{"n_layer": 11, "router_score": "softmax", "balance_bias": false, "n_kv_head": 6, "norm": "rmsnorm", "norm_eps": 1e-06, "init_std_qkv": 0.0453, "init_std_up": 0.0648, "beta1": 0.95, "final_lr_fraction": 0.0, "steps": 9141}
Below are experts of layer 2 (counted from 0) of a mixture-of-experts language model. Rows are named router (the router's row for the expert), gate (a neuron's input weights, with its number), up (a neuron's input weights, with its number) and show model dimensions 0-127. Each number is 500 + 25 x the weight over its row's rms, rounded and kept within 0 to 999. Numbers have three digits each.
After each expert's rows: "gets" lists some tokens that make up at least twice as much of what it gets as of all text. This comes from a sample of Wikipedia text that the model never trained on. Tokens count by the router's weight.

# expert 73
router:498501480515549507467497482529476493490517484478520478502508501464482497507474510478508522468519524518482480466518463487536539528512537484489472516506502503521506500505484472496509491472498506487469484483553457511523502499477500484485477465558454466512491480466536537511516509446528438484524490465524535493478493492530496476490458473461543449517520516509547505519513512517490528519436
gate0:495460498493495514488457478464523488511505497513550467519512491495494537482493525542512519491536502515464440524526501555456499511482491485481476515445466506464534473464517532494497435458503521547514532499457506512497460523482454496528493519520504491492473462520528519508475498536509485498495518476474526475477490512529502497485529500473523529473477492469513505480498534526507467470471
up0:516449486514460518482510491467514569483471505517518516507517487505521503454478510509511472501496512506507505481525485513532493490477496566504509481535499524495510492475416504497485492526511482507524510516488499546499501500446455510490488500495465536519507518490467469532507530488441486488526513520480436438510492521510499498539460514519526504480489513522525504498447454515499477505497
gets: " December", " November", " September", " June", " April", " August"

# expert 22
router:484482531484505461485472475472521490492478533547478549447485534532493503469454542492483518504537490510518520512499549504512488490528502490517513503522499456501511501526496458483502509472503527523468524497469476463522560472535539514481529541500534460527502496489499479479472471466545528478476468506478493533496503545465488464532472507476492469508495499534466514483492482503498504469475
gate0:483485477492489532497490461514517500466512469464468497489515532454512488506486478474513510540523516502517481429450468503510514524479519504488507449471508483496468500520470548557497520505557541524521468489456459505495478528456496537470523480540547515532507476478473493514480469507466473476499494489497509487490478502520511504534492527484519510509443501463525505493481473474501487490487
up0:498515534507469476499481499486475518480459515535466487468502532500526459526522535486498492471457507487501533516498446517526512516482520499467457532510444495475502495531519454476494519495477503500487554476526542527513482539506520512497492450483494464508515488509484495524508540524513488493524492564480506525441488519508466505481509477498484481497527459540542467482490541525488537519494
gets: "-", "–", "-c", "-d", "-f", "-s"

# expert 66
router:460525485528524489484493514543500544470473501470516506490460540499473531480493544471523520510516510470506451482523502516527472497481531493537512504521508519492474489475471531474543511470461507552471524496479509495552505493484522467538529460491494513549461486513525514495509492535492514504532472515535514502489518480505462526491478545507452539514528460533493520481477473517456507501504
gate0:524488530492519504478507542488544535458494528505476497497490492495505494480496483509501540501463494489488529559535493500499493504497447529488462492492472472560497468509487493511508490516482470480477458505517500502517515510473489505508482539497491426490535472502508522494545532501474515520496464506457494502491521475431500484477503464511477453500537458462527483503461472480506552523473
up0:514500504510537483455420456493475532478481468492521503560479499506477494492496456477483500514495465488489506521492481513525531498532471488485453511544509499517500463494508505511559486494476532505532498511445544465462482473518512463494472487531508507506524515501539505497501506490532509501498481481494524477486498578469459525523514525497505504507513511485500488502512533448515531498455
gets: " million", " County", "|---|---|---|---|---|\n", " term", " short", " period"

# expert 127
router:485451482516500537488549510490440474517533483528484457528480483492525508528496502540463496496498461519514510483546485522531504500481519522521488522456469471484546524480491476500516540541510508482473494505507507538447476486516440501507522482473524488454498490490476486500522497459517520477466511502534522477520505524483473471533554484487514501459460529513464495517507483516489496462494
gate0:458493477510501527463503512465502550531505460480507503499524475470524493482521458502495488539500514535508515545535454481529539489482484480527479472482463510522543496473517541463472470452475508488487491479494503519451525555514510496505509515455500470479511534476509474495511492499484482519495490496521487548492540490529462499522492517535472491525511468478511526471535523480481450520538
up0:493489485492492568466490535525444479501522504517462508543502512527487509501493484508507484547511508462515532499469510503482481484490530461513542501483529472488559498496489520494464529487545528537549510457522473459545506486503537497519522534475484502502481506466522489490509523504461462518548502470512470546502480490519539493508520493532500479464489485476500517559476510486512502484512
gets: " of", ":", " in", " on", " for", " from"

# expert 156
router:510503461480473468529501459505527517523494508479507500497517516550501483542476461524491520453509483493531572477510502488498506534481498477483510502507494493507457474469519510576459520502532495483529467434477492541506532472545541517494513506488467474481495471469450510515487479474526515534499530519480493507493490512517536499470490483496489494532542543474501513491489538508502492516512
gate0:482493513535494508486548486494530520505498494508529515501496498550592501450503485516469499466494480498524486485506513498505495498507496465514539520533509527493478503557487517489462483518498467494507510489472461528552488531454499504480469506538512544531510466508524503473541515456538511540509495480454516531450454518489488479493505479489474478522480506519460515494536478496522499522515
up0:508512497486487515458507521500494493491465499467517495474519497505504487512499508441502493502523494521528536514516535518511508463494470457477554522480444481511481538500530527514533491506515510514527522508537493529492507535524519501504511506517509516514499537457502529489467510452507494496491475539472549519498559538461510468545456493541543564501518509496530465465509540479510513495526
gets: "or", "er", "ter", "ight", "per", "ice"

# expert 19
router:504514480497533499483506509471519518499487528500498450442541460513545506482515424521522513493459498545483551491461504517471534519537462467481507474508505525508489517474477458508483490501481470503482495476522526507479488504482510540496497554508474449476496509504490526536466467451543504492510529508487498523483491519507564492510503490493543510518499522497485465469516513529514472506504
gate0:531519527550532506485555542523512501511505456475446493511495475494466488549501479517532479468498518475476485494464468522546530508553525521507493512551499522457492500489500442493481474496514514485491506496520442488487513501497514521477464542498515486516479528479512495503440511472501488528480506519447495457503517508500502487532485534504480490462507510500523497472508486495534453506539
up0:499518463516490471489534489488483536540529560483520558500470491526499461505514474519542486506479504531550524485495479545515525501486515469455445513515533508480474482522489509518452517513477526477530500508482522443535473488484439563492514513506511503502472504506475493465493519496476506500460473496473521517496499481510504488473484485502527475536525506480456503481503480492530497462524
gets: "ed", "ent", "em", "ated", "ition", "able"

# expert 145
router:460525485528524489484493514544500544470473501470516506490460540499472531480493544471524520510516510470506451482523501515527472497480531493537512504521508519492474489475471531474543511470461507552471524496479510496552504493484522467538529461491494514549461486513525514495509492535492514504532472515535514502489518480505462526491478545507452539514528460533493520481477473516456507501504
gate0:475492455497504540508481497508496475506505479525549499493477505455481501496528529555511488495488513497504522465493506507479534466508496494498563492522540493507513489491542539481495507524529539558548497510549484473462453453481522498477521501501538521486459497480470465486505530505477483515499489450467505464447496518465502496493485501516494482473507477505526489468538537519518527477465
up0:501504463506500509487492505516496491514546491536440490467462531526482517478469478495477516497506458494522501468501471507524472507468498505510458465458465535460484471480499469475475481488502514466490504471523492531468476512499452529540488514499528456505473503525503434485472515476502443496495489503460524489511505534493472512512447492499522528489444520482500459517456480478482477493514
gets: "19", "18", " sub", "31", "33", "82"

# expert 0
router:483498473481523500458469514509520488512489544504481517475512479539469457539507465478526503541474481522491555509479484489472522550487490507482509456506530540537512517546516458489523476523457490472495506535530510521483487513541503513478468536499480516476546518505511540509493556464530495473511516505497477525534521489512557475475467472481518494511517504479521484501545522510520503522516
gate0:524485511498575455495461552509500499513487496461530467471497482490465515499554435489513435498494481504460479491511483481492488544510494515486495488509490561472457506508503462474522523491501502503504474517525491511460501489474490463477529505497486497479486493534489486487481503480504503492479477494527523476479457503511492549513506537480490541506474533485550471521492524505561513482509
up0:515505486490460505474522557470521491500525495488474493507542497527479524503526471516509507495514506520533492465525506485502487492540480525516485508496498464496483528486500504503508514500479528467485546454521487552503529481485454494483497453542529509518528499506433554522514486463491487515498490519480510490519508473496513463460469522519465564538504533513539490528495464543467497448488
gets: "ing", "ed", "ist", "ent", "ted", "ated"

# expert 3
router:489507509456496517470481496460494511502479493485496485488507491470521499477527479483523523496519487479495502494538536526438470473477515532515512551464477485537517533484500515510464528479509527502481513457487478458479483469462507516464459558479535478503487510499481458465531520416492472496500503493462532495506480504459469530530456492468470515502525501474491519494497526523479487500523
gate0:499511511476512528470476497460499513466532460517452489488530484491505487487531571529528485490485499502478541510527485507477550555483510514485509481493508519500463495527505493499450544522505519481515529474530507485529520490527480541514518510496460473531540544519481512488466527483521521493501527499514522551532505529504520475475507418515471500515515494494523471519520469503542490500508
up0:466479509515519480466527495480501545445484525477467521540501469520545504486501526490501542506505490473505507525498502484481500463469491514541518531531431510491501498483513505503523492497517510485519490493532567462512473537530472501536494504501526492528503498467538530500495481483521498498508475517533545484515500460546506486488443497472486503467488459496472446497488457458468514495527
gets: ".", "\n", " |\n", ".\n\n", ".\n", ")\n"

# expert 31
router:460525485529524488484493514544500544470473501470516506490460540499473531480493544471523520510516510470506451482523502516527472497480531493537512504521508519492474489475471531474544511470461507552471524496479510496552505493484522467538529460491494513549461486513525514495509492535492514504532472515535513502489518480505462526491478545507452539514527460533493520481477473517456507501504
gate0:510503515510488497527476499492509497536447437510460504507538545507492491530511481502503509525449550480507515528505494536492547547505477489503522499486473456487511534485469490518472516478501495475521447489482485565485509445509529488477465494506529511472475506525510507477526497469474512472486524439479511532507515488526516529477522533511539496509505465506514493488521519496457523491548
up0:507487500535506507473490485498517515464526528500526503534529548499532523509497523472465527493441511507493490485477534478497512492470446500500483483498498455495478494542506509493494508446487509482488529564531501449514524534526467526492468482433527487488529533502488520501514476501513492532484498532475465519513440502511513506499525513470467500496520444500513522549506466521508477467524
gets: ",", " Cor", " |", ".", " Europe", "?"

# expert 42
router:460525485529524488484493514544500544470473501470516506490460540499472531480493544471523520510516510470506451482523502515527472497480531493537512504521508519492474489475471531474543511470461507552471524496479509495552505493484522467538528461491494514549461486513525514494509492535492514504532472515535513502489518480505462526491478545507452539514527460533493520480477473516456507501504
gate0:536483538477497503500527508499513484552485518542474462506464529526505453476515548522488511501481451503449493471489554523529477434514522523494527485446449473510482500538512462537482508496479473514534510500492493483507486476471500523499491498524490518519502503503500502499504473523528502516470528528493483473509494503513546481532509518484516501569507486459519488526475490509516521443506
up0:513497492525508504539465518509540507525526536576501475521490516492472508541463501495478509518508481495534499458492498466502488468509490468489537479554464469498527513493528506522484505514442494494556498510523522459492495521475521516533504449487490493511459490508477497506539521492489461517487492461527524496550573525520501462497494489489507486506557501500489478536514516489472497484519
gets: " V", " a", "-", " G", " R", " U"

# expert 182
router:505517499484479480527500501481550503487492531480505519487544478518506514542477488555505507522480496490531528482531467501474507514466541532487515463467516529558463511526558482512517484483536522488552503438527516527492554477515501526495516508505508511509500504473509544500519487524500502512444500510441502468489461486513511534481549490475485517498503493461507465470521496466510491513518
gate0:465472546467484517498469484510510471513496567517455456526505486519535529514478512500491516518493484513481520501514501512495535524507464530491513500536505481498491471489472530543541512476501548505451530522512469469456571499501486477468520493515513521532468482507499498516507519507478495504512530477477507512535477489477468502542478475517520517442558548500508496506484513522531499476525
up0:492496485545425466502518538499514443487561447495485519542473485498522511486511488496536458495529432494490482519491485466477490500520514532515445501478536490518532484477527517488556489488448505477524488495501487465506514520481532466525505487526492523494478532554502493517518507496505501517488509489509525494529536463514543511490477503482481497523535489513494493508518541505495492532489
gets: "ers", "ons", "s", "res", "ors", "er"

# expert 89
router:460525485528524489484493514544500544470473501470516506490460540499472531480493544471524520510516510470506451482523502515527472497481531493536512504521508519492474489475471531474544511470461507552471524496479509496552505493484522467538529461491494513549461486513525514495509492535492514504532472515535514502489518480505462526491478545507452539514527460533493520481477473517456507501504
gate0:535453477516530505513563490470476510474509488462495487458470546503475482464472482537484505477482482528505493505476498509487506449491543475527534459465491470484483484506440514515471456534559528507476476493465516500463485465468508513503516509535467493462505488470491524463523491516532490460484511469527496469464511496500541494513530488538516504517496485471501520521505496513510520488501
up0:487494498534504487481517535481501541458482502518502459540510451509499487507506488482494530499451520554508512510540512491498480474556536491471476508489486491485497573445532509508486486554505515509506522480486518478527493499492525502522492451505481501501506481505515472513473515488516524456527458494460516554487493548492532500505519461509534532477460456533481521517517469504499526507514
gets: ".", " K", " Dec", " und", " December", " T"

# expert 171
router:487506505503522494516485503498533492478489475494536493439487464488480472472484517526471482477526523465463496475510517475529516484512502480498480497473483485473483517498478540539498454507505504506530495552537496513497567507501481464489501463544495477512536485433530503449502458524493496471501517453541497546511482471520490540498483486474491497486494544498529506473515504511505512519428
gate0:504494442518509499517497506493538569484477496523535474470464501475492524508524517494516477481517517482515499456471473470528515499533518481501520517512548486489469478537490462521509552475490432532506533469521544478462511482468488494498495513524493495449542498490523510494517503462494527485515524512457507483507504507499501488541482524501535462511526530555446506499488484503500511501461
up0:496498509542494510524508507526502528541542506442488483473529474528576499470492505507516509477492497505526518468573496484533486510503519483528454473514532468467485496498460563490501497490466494478521487507482463493507560504479511510499503505552526488548505541485503487500511490451498496480457500477517502519487506525494514506517467469476517497457506482488479491458485473466492505540503
gets: " c", " un", " he", " re", " n", " al"

# expert 60
router:460525485529524489484493514543500544470473501470516506490460540499472531481493544471523520510516510470506451482523502515527472497481531493537512504521508519492474489475471531474544511470461507552471524496479509495552505493484522467538529460491494513549461486513525514495509492535492514504532472515535513502489518480505462526491477545507452539514528460533493520481477473517456507501504
gate0:550467557497487537528500483498495525521542482465470516469495483524496498510470504461471499511489498524515487511485520483448468462506515536512502497479512483507538526531473472511485490563509465515482468492517493490534484523513507506493495532481484498448499486502549499450478513465513477503486504472526532538490471443495489536483487490489484516562521465531498494519523529468498475525461
up0:503478489452498466521524516544487438478495528519517484504527474483491537497490535520481509520513576507482449454505525497515479496530542510471518537496513509510504484504486480488473485508511507537491523502501545460497491532453505482483531522578503500466532493485500534541496498521465496538476468522513506556534493499495475506483519504500497479512500524457496503489478497546525484509488
gets: " |\n", "0", " September", " k", "\n", " August"

# expert 123
router:460525485529524489484493514543500544470473501470516506491460540499472531480493544471523520510516510470506451482523502516527472497480531493537512504521508519492474489475471531474544511470461507552471524496479509496552505493484522467538528460491494514549461486513525514495509492535492514504532472515535514502489518480505462526491478545507452539514528460533493520480477473516456507501504
gate0:484500514507432521514468488476505472521519457451532469520545479453491504518542504484474522533497519501520454490482495465525486485449501521491490499522536519489538489459521513477492501496486488452465479535486526556500504521530506479506482501489553476494530456486475498500492516498537487487490488521518437507474459503502518490496525457470507516503504509509517444521514509508464470480500
up0:492506492505466527485514528533499523490554548500434451552488482559524535506500477504483496469498507496507493540488503501519505525491464495496486472478502538499488443515486485503531508505485462545505498482525546469477488479510496471489502476487524488495507511476510505505497508503552482537538455487475460503471505492528496507482461419513482491456470495514479484516529493490490507486541
gets: "2", ",", " |", " J", " Sh", "14"

# expert 164
router:460525485528524488484493514544500544470473501470516506490460540499472531481493544471524520510516510470506451482523501515527472497481531493537512504521508519492474489475471531474544511470461507552471524496479510495552505493484522467538529461491494514549461486513525514495509492535492514504532472515535514502489518481505462526491478545507452539514528460533493520481477473517456507501504
gate0:508492505519466515492458424484492484452436473517469499462502502499520461522525494513502504497489488486486517517523466502526456518458483518481476476518512522452505477512521492469493511500519504506482521553530506475485496543508513562475506522503493503499498490476483530483472506514504538509477534519490535496512469510519424499526534501489485499508496498481492448470542493473547478484536
up0:494479524500509525467519512494512478503482510505523479517526481507473508430475521541478532529478503514497512444489523517540504505471479475505490491483500473487489457488469457470479451501493498475495539509524472514554531487480530484510476539511525526541502457505496518522516492494485490522486474521519526482490548493476564488467516481547518520509503496439515505454478516499512482460543
gets: "19", " S", " ", "10", "18", "12"

# expert 76
router:514513526526486509530495507459491483516480474489546472456484515466467529466505500512462513490478540499521488498506518513496479480503510472507469502456516458459488469502461532520537525535506535526478486470494441448485516469520474522516497471498509540508478520466498475499491488486443504490479492464458524501518488531475476515473531468504512511488481542513516507486550478533532457524528
gate0:524514490494519528477462509528516488482505471560518495509498509529486525540517522510526477501546506507489515525485537518510483497494496564465477467471497528467422502470519518502522527506479468507547518491493498524470489504507516488487450501478490514497450487487518510466498500494512538490498531507542501492500518564524498545506471473497525478491496446509499511456495542529481509540541
up0:479491505534489445499535493502527519512493512500561510491475507495536477528501525528497469501493528508466483507513490477491518467501467484515456556513505481516522499509528477465496499517492519559528482450518489495527520460515493518449480527516493460475496499543503490489456514511516453500539488491509500485510513538532476526465495524531465521533435484550495484519540488512519490461498
gets: " (", " \"", "==", "===", "/", "\n\n"

# expert 27
router:460525485529524488484493514543500544470473501470516506490460540499473531480493544471523520510516510470506451482523501515527472497481531493537512504521508519492474489475471531474544511470461507552471524496479509495552505493484522467538529461491494514549461486513525514494509492535492514504532472515535513502489518480505462526491478545507452539514528460533493520481477473516456507501504
gate0:491478544476464545528503512532509501486488519537506538519529493513479540500480469477451484508513462501511496471511514489489494455463529469485504502483494482553496494469454475514450499495496483497515473500473552526459517526490492441534504533547522487501500467479474469495514530495495473473513465545469504507487487531517506494532481524462501490482534531465515491463455496475500506466490
up0:510539491531509482528489484510498496442528516492529506566529508494487473461545511476498487510517524519501522459485521534513518505492536506493562496515496497485499488485495453511498507475522478521492539484524493495534483531503535494510491532500488466496531533503487502486481499494470461527511475469497463458555464477512473532527508472524525489441486524530491560479489538502498500517554
gets: " At", "72", " In", "ania", "79", "ano"

# expert 135
router:535492484498472514547538500484495509517517499508506537481551497525515521509468481545512461465520490512521546496519468489517535518492475522521526477480509500530503523465543475487468488495523510516540521457469500524448522502478510514506532467508510470485504510456482532476488456493497546515472495519518457508487446524495525469525542482514542505526473500457504497487471497444490524497527
gate0:508536509463478545481507502468510501485473481508543541487478501514523498538525492531506451471492503475465491484508504560503519490476540486521458527523502467506478503432524475489509484503481486484558481524535486536456510525506532504434502506501495523493499546458495509511490513521500466502497469492503513487504463539483482518527505455522512482508488480490514497530448486460465498478469
up0:480537506508475521481525498471528480484498464496530533536459501481525495495513534524470482497510495500467504517480521510512571500485505453492480542504503469493508492480485505497490537492514486497488514455489566494483508517513522442489473470534531510444519537510489458507528511448465476497472537530509500501524474532499492536519495515546473499525562503525464496512475519473488515485480
gets: "on", "er", "en", "an", "ar", "or"

# expert 154
router:489498479526534494494456530514519519469469472493547504490494509513503540474499534465467474472453528488475483472548500523529517503548522486504464557468526521465481502498454549522534503470461536523495521504483495469463498483488486508493503499490508490520497513512502474515472513479505483536496526448521481491528509493556461523501502472546473486500500460482465487532457523518489491481491
gate0:493494464495484546530511493501497525498528491538488493495482483492480517504516488499531497480517494507516488487528469415461525484481491504486483477505487453452500540476477487485512490486556492500526511477485546519529509529522531479493526529477516495473508490477470498440445518508461536488523533468502558540461495494481514495514504518468483552495532520555520525515487505518505500510522
up0:519493510531463504507469444507505497450500528474431472450452506544487425492482499515524490486480525502511529476497474532491529523507498510504520503498505485487474526508487534498474516515492551517476518520495477490501503516556516494515525495455498494460513525470509502478507493490524457509450502510450472525504499479522516518501446487477474495500498513489540511545499521467483468480471
gets: "$", " $", "_{", "\\", " (", " \\"

# expert 36
router:477454500521510519449502528487485494474519511516515526513565502502488474533493475529544452491506464525526545520491453486509526500492470498483488527512486508509482488544493474527474518514520487504526503464499463504441544489539518510513508486481526522493494569510509525499489480511471483529516514528488502484507505503542551486517528491475511482528470491428487510452465476511505512487519
gate0:493541493495522498492509510474538517480508508483518512446480480491492492504510505527531478458472488523495526453503531465461483496582466527504518493527487486525494492534534490501485562491509494510487486456507477536499491503527496502526493528507521487512544490505507490493472530497456510497509463491487538527486416487528502492552486529484460471548475514500474486472457482514509501520500
up0:521468512497473490501452489467486502516502462510493499478471522473489497494471503503492516474447522471548495523492493542465529534540511524513464512535521502484559495518498485532475503489507504490474556461479499478514501492457492508495492484488495525480494459507488503543545470498492522510510468493543492484524483501480467509547496495462501535516502510488457453495480572504519534540544
gets: "ge", "ight", "ton", "ter", "ley", "on"

# expert 133
router:460525485529524489484493514544500544470473501470516506491460540499473531480493544471523520510516510470506451482523502515527472497481531493537512504521509519492474489475471531474543511470461507552471524496479510495552505493484522467538529460491494514549461486513525514495509492535492514504532472515535514502489518480505462526491478545507452539514528460533493520481477473517456507501504
gate0:506502469529486489447495509517487447536520512513499472477509448518467461528482499498503496533523499454447493510525491492514491467502505462463530494487510496525455545470535472522473550486483504491521503466506524491487537501490506462470500503497493534523482539543517492523504486492447503493443434531489491489512486493510521493499507510471519533516483528481495478544525528471460489517517
up0:498483491474485515530482469531467530481491516456505515481527546494553461481564475511473511503517526510441474483508470467453521474496542523488523537487485490456512505486510493528478526492504468520515494521504476493517485509510508469481544516551503477470476532492508486483546481525531499519520468491500493508521480486549502519474501501487485510508545503432471481490480512501542492489455
gets: " h", " o", " sp", " ro", " |\n", " vol"

# expert 175
router:514491491462474515523460500488551488499485487520479473515533468509498459509511450548498509470477511498511516484518492523461548530481498496482494509511499517539493503488549478519511452516480510474477525500516483516500502490522506530474491523472479523453484510523533517530487521518536443533509540490492470509504521506544552513489524471487481519513506517454466432478479547523523476491469
gate0:538497445483542515503541485505532448543545525533466474509495535455536451510488468540500517497511501518495519517494467482512531485476504510518485520507454489506487508499462487518481495458466498496522514479492556498475487509483480490497478485497492503524526488478508502525499504526470492474534502461538551523478514512506524474496554484519539503488519486445486519485521458553524482504505
up0:479513535495508547503525512523530466484507463495473520524460523536515496487486535544500487511523548489509446533491460473482483474470467470492488456483520459530474485466464500530511470527473548522506472513483483508538517476486496486491493493489493448482518517509554520522489521478468535510532489469460519498503488542519531506511517522477505521500463455490513516531510501502492528474539
gets: "ies", "ions", "ance", "ure", "ations", "ation"

# expert 49
router:460525485529524489484493514544500544470473501470516506490460540499472531480493544471523520510516510470506451482523502515527472497480531493537512504521508519492474489475471531474543511470461507552471524496479509495552505493484522467538529460491494513549461486513525514495509492535492514504532472515535513502489518480505462526491478545507452539514528460533493520481477473516456507501504
gate0:501507521491518513560450525496471458545476467545501526521511462536502481522534515485488516521496447552514489483473518461535469465501474520503505513483542443518450468482530503519506513489516494549503491517518517480479513529474501514479525477520474495491553540476540474544494482506529527507525529466480484495504466505481486481490512511515491519512489515533459516506485517492529501507517
up0:460458480492497529506473485487506545501511509524481498501540479513473502503508520515473528511512486532517511503478551504517491502514520492472426522512505486505545500512492486470537491518500502539494485537502505509510492453493461487456502537473524551453528473489456486505540499507506513510538458494533485531485494504514469535505494482476482514566480524482504487476481558472448528476517
gets: " Col", " Gold", " Bro", " Min", " Med", " Res"

# expert 144
router:511468535535514476506501523489480490504495470541526512463492499486522503531533520473507463535496543509499473468534477522540457485506513482470444509556490508486490501526466478491481529487494509524484534490525442463532494490479504501502524543503523533508482506527464514524468501507472527492498471442494496463521496503486475524550501538519504483545485498464483508505470493548468475511465
gate0:504518531468509527498463490497489490507503526504550508440495456495491495506537505497492521514504498478500540478509457532496512525510506509470470485454479433536495517531497536456469513508497562501548496539501471542527481501511496477505522481487521494525474534518448504486509519500450544481491488532504511455523488461503494508491478466480486475521494466502492506521536474477546530516484
up0:501514520490539532463490514547453507491466488505504465528472494490479499501489542479524510495488549463516512495506523522448501457522475499484478497502534477513528461512517555495509496486502508512516487521463491450536483490504503557451495530480486503490502526539510532538517494484532510514524516487468512512472480543468497489536506478495557505502500511545512523500442495519512446471522
gets: "S", "A", "E", "C", "R", "D"

# expert 64
router:460525485529524488484493514543500544470473501470516506490460540499472531481493544471524520510516510470506451482523501515527472497480531493537512504521508519492474489475471531474544511470461507552471524496479509496552505493484522467538529460491494514549461486513525514495509492535492514504532472515535513502489518480505462526491478545507452539514528460533493520481477473516456507501504
gate0:489504537483525472478525504478524450484554487506491501498468504530507529531548518521524476460512519521455510543519514492520486467517470501526511471482488491574522534472505493531498500494516486448495457497495556500534496481529471517543503533513497531491466495509517494533522481490522507512514530478513481505499490547502505531463483482439517465472505509469480518498516465475472494472525
up0:485524481520467482529429497517521535551513482521449476489530495531483485504522526473469517508518538472495453501490463542481500486481493511496542483485517464472523477505473520491535512504514491478569520548437496495454514537494517499470488510480486537515517480524492521492523497502426504506514511496460453521491465511481498475503502498499493495471510522474502459499481504503488504494481
gets: " |", " ", " a", " Pal", " moved", " Royal"

# expert 46
router:460525485529524488484493514544500544470473501470516506490460540499472531481493544471523520510516510470506451482523501516527472497480531493537512504521508519492474489475471531474544511470461507552471524496479510495552505493484522467538529460491494513549461486513525514495509492535492514504532472515535513502489518480504462526491478545507452539514528460533493520481477473516456507501504
gate0:534538524496547504495473515524519517456480498471491461508478479545488467509484489463504494493506520459514496493507526475479510488525528506496489504497447450498484505495532477509460503529554510495570464484480508530497519543507509479515501509515489501519566515540525523502481528469522507468457513438484507477474520506439496516500485534468515471480503494474478477492483507492472482527479
up0:521525480527516502494500473464496480461476507482481534485534486531490481496478514508494540495494452518486512522536495501492504465542502481554465536462471462464497481525517478499482497474486493463502483511481425534527455490516559541510516513519510479516491524526541486490487531489496550467499520527472490534479474479512493498482485461492480509485455470501512536487472490477463525532483
gets: "0", "11", "10", "09", "07", "08"

# expert 10
router:460525485528524488484493514544500544470473501470516506490460540499473531481493544471523520510516510470506451482523501515527472497480531493537512504521508519492474489475471531474544511470461507552471524496479509496552505493484522467538529460491494513549461486513525514495509492535492514504532472515535514502489518480505462526491478545507452539514528460533493520481477473517456507501504
gate0:473505495519477463506505561492484514516538501484486483495482473452507512473479546535529520446494512489494463475552518466492473421532493521512511531499463483502454511505535463527504491490540517533502509475508487509516519512482520538486463517540513459511524507490525525483479514496454489505488492517468470478496491517488557476481481511502530548492481509519487477450518485480505495504514
up0:480553516501530472516510455497538526527492521484506482525508520510500510522535497485508512501457511488519470454498537499562507476512532502507527527458479539493498469506505507492490451495525506508516531457476499559526482481484487478484483493535514512509489543447507512506540533501498491519506481511478498463510506562476452487457482441442503478533496545509488504487505502519494486506515
gets: "-", "4", "a", " $", ".", "weight"

# expert 136
router:460525485529524488484493514544500544470473501470516506490460540499472531480493544471523520510516510470506451482523502515527472497480531493536512504521508519492474489475471531474543511470461507552471524496479510496552505493484522467538529461491494514549461486513525514495509492535492514504532472515535514502489518480505462526491478545507452539514528460533493520481477473517456507501504
gate0:541500472529489523459520487471517502521498467489521547541465523499489543456485518511497522512530496479492525501479491512472531434488499518509483463436475510514493469496478534497521529574541489535485492481500511507486502520514490487471480528533525513455494507500503489487473492480538477537510487536434503507497486465485496488503489462514495467514498458532495478498488499489536538468517
up0:541490480506546505486548489510476510506528502486494507540498480516485493509519494485488510491487481514498478516487509473480473488541504490530503553511500506544486514524484503510481503487469529498485521474460494479458527526480421530494500481515452518486482542522537503524503473522485561485499554545506530453474513495518423492486472522496514487483518510500511531494484484468506519553536
gets: "|", " L", " B", "-", " He", " Sp"

# expert 110
router:460525485529524489484493514543500544470473501470516506490460540499472531481493544471523520510516510470506451482523502516527472497480531493537512504521508519492474489475471531474543511470461507552471524496479510495552505493484522467538529460491494513549461486513525514495509492535492514504532472515535513502489518480504462526491478545507452539514528460533493520480477473517456507501504
gate0:502486556522509536503548534475499481506504534512510498538501451511512471499525537514531501509524497494515522522457479514497505466515510547467504475520502501496504512483514474474497499482508433505488445519459522480464481494493501529528461482506515449499493510517505515455541499474473523474543471501475517548493517468532524527507509500526477515491539524518544524514535537498519504484552
up0:488461519513493544519529501517472531479517506497521519479493501469489483452529500461501530456510481487495477522494447420509491459466514518492488500471506510504523497509505525523519507490515470479515483476465552494521530502485501493495476493492510503497512566513506509513548468476485538519487540531508482489510522542490499526503487476547503506524511489509498471479473534496552551567511
gets: "G", "\"", "ana", "burg", " Jos", " Ak"

# expert 81
router:460525485529524489484493514544500544470473501470516506490460540499473531480493544471523520510516510470506451482523501516527472497480531493537512504521509519492474489475471531474544511470461507552471524496479509495552505493484522467538529460491494513549461486513525514495509492535492514504532472515535513502489518480505462526491478545507452539514527460533493520481477473516456507501504
gate0:494504507488469503484533441478490471481511543477477505494462494472525503453546476476486434498508529491454487492514514502497528487531490506533487500494486508479524468490551501517500514505522541499443497519496512449552521527461531495498488515492517507429480497452511518516496467517490472486477528503534545466491512517512523492521494490516510504530493500486433471521515518520521503477494
up0:495520532536435479488537537462510512505517459523474496500455511513501489468502483433498483518490507467494498521504518458510477535497484488525517506486513507465526493522489487549470546545442490490486482499478505488519511499506489491551467476503514544493489505487487496498523490462553511521527524460505472490463514505485525462449510522481515536513480544511496515486549535485503481483495
gets: "11", "12", "14", " Am", " City", "13"